From a checkpoint of a small mixture-of-experts model trained on Wikipedia.
Size: 8 layers, vocabulary 4498.
Below are experts of layer 2 (counted from 0) of a mixture-of-experts language model. Rows are named router (the router's row for the expert), gate (a neuron's input weights, with its number), up (a neuron's input weights, with its number), down (a neuron's output weights, with its number) and show model dimensions 128-191. Each number is 200 + 40 x the weight over its row's rms, rounded and kept within 0 to 999.
After each expert's rows: "comes after" lists some tokens at least twice as common just before its tokens as in all text. This comes from a sample of Wikipedia text that the model never trained on. Tokens count by the router's weight.

# expert 45
router,220,222,171,139,186,212,219,179,161,184,226,205,226,189,193,173,163,157,226,214,164,237,227,194,189,204,182,172,195,220,177,105,237,211,206,239,174,281,226,112,276,254,195,218,217,190,218,149,179,186,249,197,201,123,165,215,204,221,168,207,190,208,205,190
gate0,151,147,216,234,174,217,206,195,146,219,205,182,281,187,145,221,93,166,234,169,161,185,272,296,216,261,217,190,180,208,166,141,223,313,198,232,215,208,165,232,146,99,250,223,165,266,249,189,207,177,217,175,159,239,211,237,218,234,196,212,203,217,189,308
up0,168,176,184,260,256,172,191,270,144,252,251,169,293,208,237,142,209,212,273,130,151,213,223,222,193,227,156,256,185,238,183,178,174,210,217,192,203,204,201,233,150,230,241,189,198,230,180,151,174,129,143,236,157,217,269,230,220,197,203,191,211,265,240,216
down0,122,226,140,212,220,267,241,227,155,208,140,186,226,230,190,248,229,190,112,225,163,185,276,276,253,243,208,161,167,201,192,217,218,168,170,220,288,79,204,161,276,198,175,149,182,219,230,233,133,133,177,164,206,252,175,223,162,230,209,176,201,206,201,199
comes after: " G", "G", " g", " Gu", " Gr", "g"

# expert 4
router,233,232,190,201,182,274,288,207,205,239,211,210,203,147,129,120,196,181,212,198,205,183,223,207,166,287,204,140,272,245,228,138,252,245,214,253,143,251,172,99,197,237,166,205,250,158,164,191,200,208,224,203,206,162,187,195,264,180,147,210,119,238,200,196
gate0,197,236,209,215,322,184,203,154,223,202,157,159,199,199,222,173,198,208,142,226,259,207,214,175,272,199,246,235,282,177,254,193,241,207,111,269,199,247,145,140,196,139,196,227,213,242,159,200,193,195,237,208,184,142,239,126,184,153,262,164,202,233,77,226
up0,191,179,262,166,219,166,195,241,169,208,134,146,243,270,183,126,116,192,166,171,279,194,210,206,239,179,167,152,284,238,211,160,148,231,207,196,207,204,218,188,199,238,168,291,215,216,214,190,242,210,174,224,248,182,190,171,187,219,170,196,207,160,245,212
down0,201,173,209,206,111,199,175,196,213,174,92,229,180,213,244,211,180,230,167,235,229,191,173,186,207,260,150,180,190,163,162,195,169,175,157,202,219,250,200,158,188,176,207,265,240,184,192,185,248,179,136,127,205,182,155,189,171,193,335,168,277,240,252,225
comes after: " L", "L", " Le", " Sw", " le", "l"

# expert 30
router,220,283,166,224,170,297,217,268,266,219,176,199,200,197,185,171,140,197,146,156,148,201,217,313,205,291,216,177,192,203,156,144,183,218,192,189,166,223,186,116,235,233,165,176,201,228,145,197,193,224,184,202,209,152,149,209,171,268,170,194,201,138,226,174
gate0,188,158,214,172,145,176,194,222,202,188,212,212,157,199,161,145,135,185,165,188,145,199,236,252,221,217,149,187,239,170,231,155,157,177,272,164,188,140,194,180,209,128,154,158,161,214,264,276,187,222,171,188,237,253,195,220,181,106,156,146,205,254,213,168
up0,204,188,211,159,221,186,201,221,230,248,159,227,254,207,282,276,137,79,231,170,195,235,148,228,236,207,155,202,146,124,224,238,171,177,214,246,155,189,232,154,204,173,171,154,173,278,160,168,201,244,242,205,193,163,196,204,193,172,162,154,197,184,224,247
down0,243,190,190,171,181,201,217,235,203,211,200,234,159,259,209,279,162,139,123,263,181,152,171,127,306,228,209,278,243,266,200,217,217,253,220,156,249,241,233,205,232,197,164,178,205,199,183,203,194,131,178,265,186,215,255,216,163,254,217,230,153,212,225,129
comes after: " of", ".", " for", " with", " and", " in"

# expert 19
router,195,270,124,176,167,218,310,201,176,204,205,247,193,199,199,103,213,169,226,118,216,208,215,186,235,198,187,124,198,220,221,100,217,229,211,234,126,176,220,160,230,167,169,188,233,229,153,236,142,198,223,199,225,114,201,243,255,252,152,226,156,189,202,128
gate0,239,162,119,106,278,283,217,190,246,174,245,167,210,209,191,212,197,112,203,167,178,226,139,253,113,126,199,183,256,217,187,167,205,241,182,226,162,189,249,187,137,143,250,262,224,256,136,241,207,207,207,242,185,235,170,204,146,145,191,222,173,145,208,110
up0,199,253,140,154,182,225,197,198,218,203,240,203,183,140,255,171,155,172,172,172,165,187,205,155,183,215,219,166,171,200,180,192,160,226,269,303,157,174,130,235,239,210,165,151,165,167,127,185,230,236,146,208,200,241,194,203,233,176,235,172,212,175,191,245
down0,231,182,163,215,285,251,159,217,102,132,234,180,199,249,163,182,217,167,209,194,178,181,211,206,213,133,239,200,200,223,254,238,202,202,256,181,232,188,167,179,170,188,224,245,265,255,228,170,148,229,253,248,214,202,105,158,174,217,214,161,167,236,139,197
comes after: " l", " f", " th", " d", " o", " ad"

# expert 27
router,232,192,147,155,136,254,209,282,210,233,134,258,248,113,162,134,168,157,160,212,125,242,205,280,222,174,216,191,221,208,205,148,204,256,180,226,213,242,159,182,206,174,119,235,208,222,183,146,139,202,215,161,208,139,180,227,143,276,114,242,192,134,182,162
gate0,252,164,188,220,252,220,203,182,236,128,163,268,166,191,151,178,176,160,223,132,162,230,188,266,132,203,182,231,131,206,246,229,141,250,231,243,200,205,216,209,235,228,184,157,152,196,172,279,190,226,198,179,242,248,246,191,166,276,195,179,271,86,192,212
up0,213,222,204,202,204,178,153,159,152,194,205,238,151,102,172,232,157,197,183,210,221,212,206,282,154,119,178,241,221,203,141,216,209,181,165,281,257,252,225,147,190,205,116,214,168,168,176,164,304,183,147,253,224,266,175,179,192,169,153,238,203,198,231,229
down0,260,229,109,251,217,173,298,180,132,188,226,197,229,206,193,291,236,193,209,112,204,170,237,233,223,177,202,253,214,276,210,233,98,198,161,221,205,192,185,134,240,218,200,119,263,189,186,209,208,209,147,136,191,252,244,170,152,197,231,197,235,100,221,128
comes after: " the", " and", " is", " a", " was", " an"

# expert 56
router,224,230,79,218,191,301,237,220,137,204,219,228,186,195,212,138,130,187,214,143,171,199,183,243,230,164,149,167,259,215,137,103,191,162,256,208,193,270,232,216,229,203,54,222,212,182,214,207,148,264,219,214,189,199,202,220,195,256,170,194,205,209,232,195
gate0,141,146,213,247,245,228,252,202,188,224,156,228,143,235,237,105,267,214,151,156,284,181,198,269,165,161,196,175,188,165,231,167,187,191,179,188,141,264,127,174,156,185,153,242,215,285,187,148,212,236,222,119,210,199,158,175,175,174,190,149,215,162,150,151
up0,162,235,194,187,202,214,155,189,236,216,184,246,162,203,189,191,165,128,174,200,198,229,126,248,188,136,189,143,243,157,174,203,241,229,275,215,151,174,123,181,88,174,252,177,183,213,193,223,163,202,253,152,187,173,228,206,120,208,224,223,236,171,242,147
down0,196,151,211,228,265,186,192,148,193,151,176,223,190,131,221,248,237,181,203,179,205,197,186,227,199,164,207,193,130,238,204,178,180,209,161,196,183,248,150,205,144,227,155,213,149,315,215,258,188,207,196,172,146,233,148,214,161,220,148,164,233,218,249,178
comes after: " to", " not", " he", " would", " they", " can"

# expert 38
router,194,191,165,183,189,238,231,128,207,205,155,256,190,151,201,119,201,207,208,156,237,272,258,224,217,224,276,188,261,177,192,89,202,191,211,228,186,241,247,174,270,201,144,217,211,222,119,193,146,255,232,177,96,175,142,161,197,238,229,161,137,215,266,218
gate0,261,212,229,221,218,189,253,147,186,145,136,255,212,192,233,177,252,251,224,202,226,289,145,188,130,207,202,207,79,175,182,217,172,223,196,133,196,276,247,195,204,233,183,204,176,210,171,147,191,195,196,182,175,146,217,252,146,176,218,184,184,205,213,258
up0,236,156,221,188,172,184,260,121,156,197,167,185,231,135,200,103,197,217,168,214,168,240,155,174,243,164,164,197,250,253,139,164,242,178,161,210,159,243,236,229,268,183,221,136,155,220,226,128,187,98,140,233,198,191,223,206,80,184,188,219,142,246,185,229
down0,194,144,249,232,173,221,167,219,245,230,194,137,193,159,253,213,174,227,185,214,219,193,224,139,159,182,190,210,247,118,186,192,167,184,197,206,155,238,143,256,189,157,206,195,268,183,103,195,229,209,209,256,236,179,171,128,267,154,249,194,194,204,207,237
comes after: " T", " D", " t", " N", "T", " n"

# expert 24
router,251,249,158,203,166,205,259,159,255,219,245,274,172,187,191,90,168,130,207,208,188,201,244,261,229,267,159,153,283,213,188,183,252,175,210,229,119,259,191,159,180,214,193,273,187,147,139,135,197,262,223,235,171,174,194,205,169,218,112,172,187,126,194,126
gate0,227,158,238,156,203,273,234,294,242,253,209,218,177,149,179,163,215,217,225,206,117,174,191,155,186,193,200,228,205,182,209,240,218,147,176,221,163,179,192,220,206,186,241,313,233,159,253,208,194,244,274,202,202,178,233,205,235,187,186,189,104,226,152,202
up0,260,177,193,225,205,243,187,177,230,198,239,217,287,106,215,156,152,209,155,225,239,180,197,249,206,151,199,257,145,188,188,224,222,180,233,197,219,178,195,210,164,314,222,200,273,195,223,229,202,241,282,202,144,187,213,229,164,162,114,188,120,219,191,174
down0,196,211,123,204,174,217,205,147,147,162,175,178,190,289,274,226,121,267,199,188,211,206,209,218,179,144,170,259,145,280,184,168,193,189,206,206,240,280,154,175,215,213,176,147,142,215,214,248,192,142,176,165,218,211,166,146,157,229,183,183,181,157,267,211
comes after: " |\n", "\n", ")\n", ".\n", "|---|---|---|\n", "|---|---|---|---|\n"

# expert 43
router,146,225,201,126,133,221,236,170,199,292,187,286,155,164,174,187,214,204,250,180,181,216,197,242,145,196,237,153,257,258,153,187,238,183,228,247,123,247,165,195,312,269,177,249,183,203,235,173,208,191,203,166,201,148,190,213,197,240,151,158,217,161,216,191
gate0,243,224,214,173,186,182,205,208,178,245,198,221,229,262,171,223,117,181,236,157,256,102,272,249,290,143,262,179,200,305,156,201,204,177,210,188,142,166,175,249,147,245,217,212,198,150,211,259,173,241,181,187,151,229,238,233,228,249,114,235,89,125,164,218
up0,106,217,97,210,143,219,156,214,274,170,119,155,213,183,247,150,244,184,249,185,256,155,190,129,164,262,235,206,147,223,220,212,201,200,160,216,191,165,222,186,240,171,211,181,127,165,231,221,182,215,238,246,252,232,161,263,296,255,214,132,209,143,255,213
down0,173,113,235,223,186,185,206,171,217,223,141,146,241,177,131,179,115,179,243,252,188,280,154,183,231,229,145,240,185,135,210,256,191,145,101,243,222,180,185,184,261,160,225,203,114,188,212,199,201,147,173,240,244,201,164,92,227,199,192,128,254,155,245,167
comes after: ".", ",", ".\n\n", " and", " of", " \""

# expert 22
router,225,181,165,227,199,206,243,185,205,222,207,227,214,225,165,189,175,161,210,166,175,232,161,213,199,204,298,194,197,226,183,140,177,236,220,243,123,293,246,203,194,261,156,174,169,152,223,158,191,211,219,231,186,112,221,200,161,183,185,127,167,213,235,209
gate0,259,191,161,186,194,247,145,233,160,250,171,148,196,226,231,182,164,253,199,131,166,227,244,174,166,224,213,214,222,171,209,190,216,265,196,280,103,230,226,194,158,219,213,199,148,242,214,228,150,203,227,197,109,88,206,174,197,288,175,209,153,159,184,192
up0,241,222,217,227,167,172,212,180,193,252,198,168,179,251,266,190,132,237,164,144,199,188,282,255,162,204,158,173,171,125,179,128,183,238,188,214,117,181,162,171,176,168,80,230,163,207,184,178,183,251,184,242,135,172,159,248,289,293,173,238,148,195,202,233
down0,214,163,242,198,168,194,280,188,231,111,232,152,186,259,189,111,201,195,249,210,264,107,223,215,211,199,283,226,250,205,244,165,290,181,106,177,258,237,228,206,198,141,239,157,200,173,200,221,154,247,205,233,194,239,151,207,177,198,246,161,132,204,192,180
comes after: ")", "%", "\"", "0", " MF", " —"

# expert 61
router,219,243,78,206,161,216,279,163,274,251,203,207,159,148,103,186,182,191,232,194,181,189,242,248,202,206,132,192,176,252,148,114,163,167,225,200,197,237,206,150,228,243,153,188,221,206,159,131,173,221,226,216,191,178,219,207,198,236,180,164,221,163,220,208
gate0,274,174,204,206,221,99,194,234,184,185,293,190,219,244,219,231,137,212,278,173,206,188,212,243,265,227,183,263,221,187,180,136,228,242,195,229,233,200,218,190,213,211,218,186,166,235,177,219,170,249,227,219,243,267,151,244,241,271,153,216,215,123,249,157
up0,270,249,254,236,239,226,242,224,154,189,108,217,206,223,153,144,268,151,253,188,175,244,240,231,209,229,239,246,131,231,181,208,224,244,82,180,248,260,150,210,208,127,192,206,109,217,175,156,199,252,211,248,262,223,225,238,194,232,169,216,180,170,224,194
down0,149,197,184,176,206,227,247,209,197,203,186,246,205,140,205,217,188,245,152,201,140,239,197,261,157,202,133,237,171,169,245,186,121,245,211,201,254,159,191,179,254,231,233,190,233,179,198,209,197,232,261,200,153,216,101,218,192,231,239,192,142,156,151,146
comes after: " Al", " al", "a", " de", " El", " Sa"

# expert 55
router,213,194,155,181,131,249,250,226,165,221,132,203,163,143,205,163,169,149,223,204,151,268,288,230,199,220,229,169,222,237,149,153,184,159,237,204,204,211,263,130,216,166,148,222,228,206,172,177,126,260,226,209,187,151,202,292,197,200,187,95,109,135,250,206
gate0,239,251,227,109,212,193,255,110,210,233,119,197,165,183,242,170,183,255,209,178,192,139,190,229,126,221,148,271,224,235,180,233,175,183,195,84,128,184,145,205,202,189,198,213,163,193,150,261,207,266,207,206,177,197,181,165,209,148,198,237,187,166,188,175
up0,235,175,241,231,198,238,218,222,225,202,114,213,160,208,149,214,182,153,168,220,238,188,158,234,149,158,217,206,158,134,188,170,175,187,133,243,151,192,188,200,286,239,193,211,103,290,149,251,188,163,281,282,236,153,145,204,241,118,185,232,222,93,173,240
down0,182,222,269,270,118,163,245,203,211,216,217,194,175,156,157,203,181,289,241,175,153,187,162,204,247,145,201,194,242,180,201,168,201,164,230,202,191,155,230,250,231,196,226,217,189,195,276,129,234,149,258,159,224,178,208,216,263,166,214,168,211,211,237,157
comes after: " C", " c", "C", "c", " dis", "-c"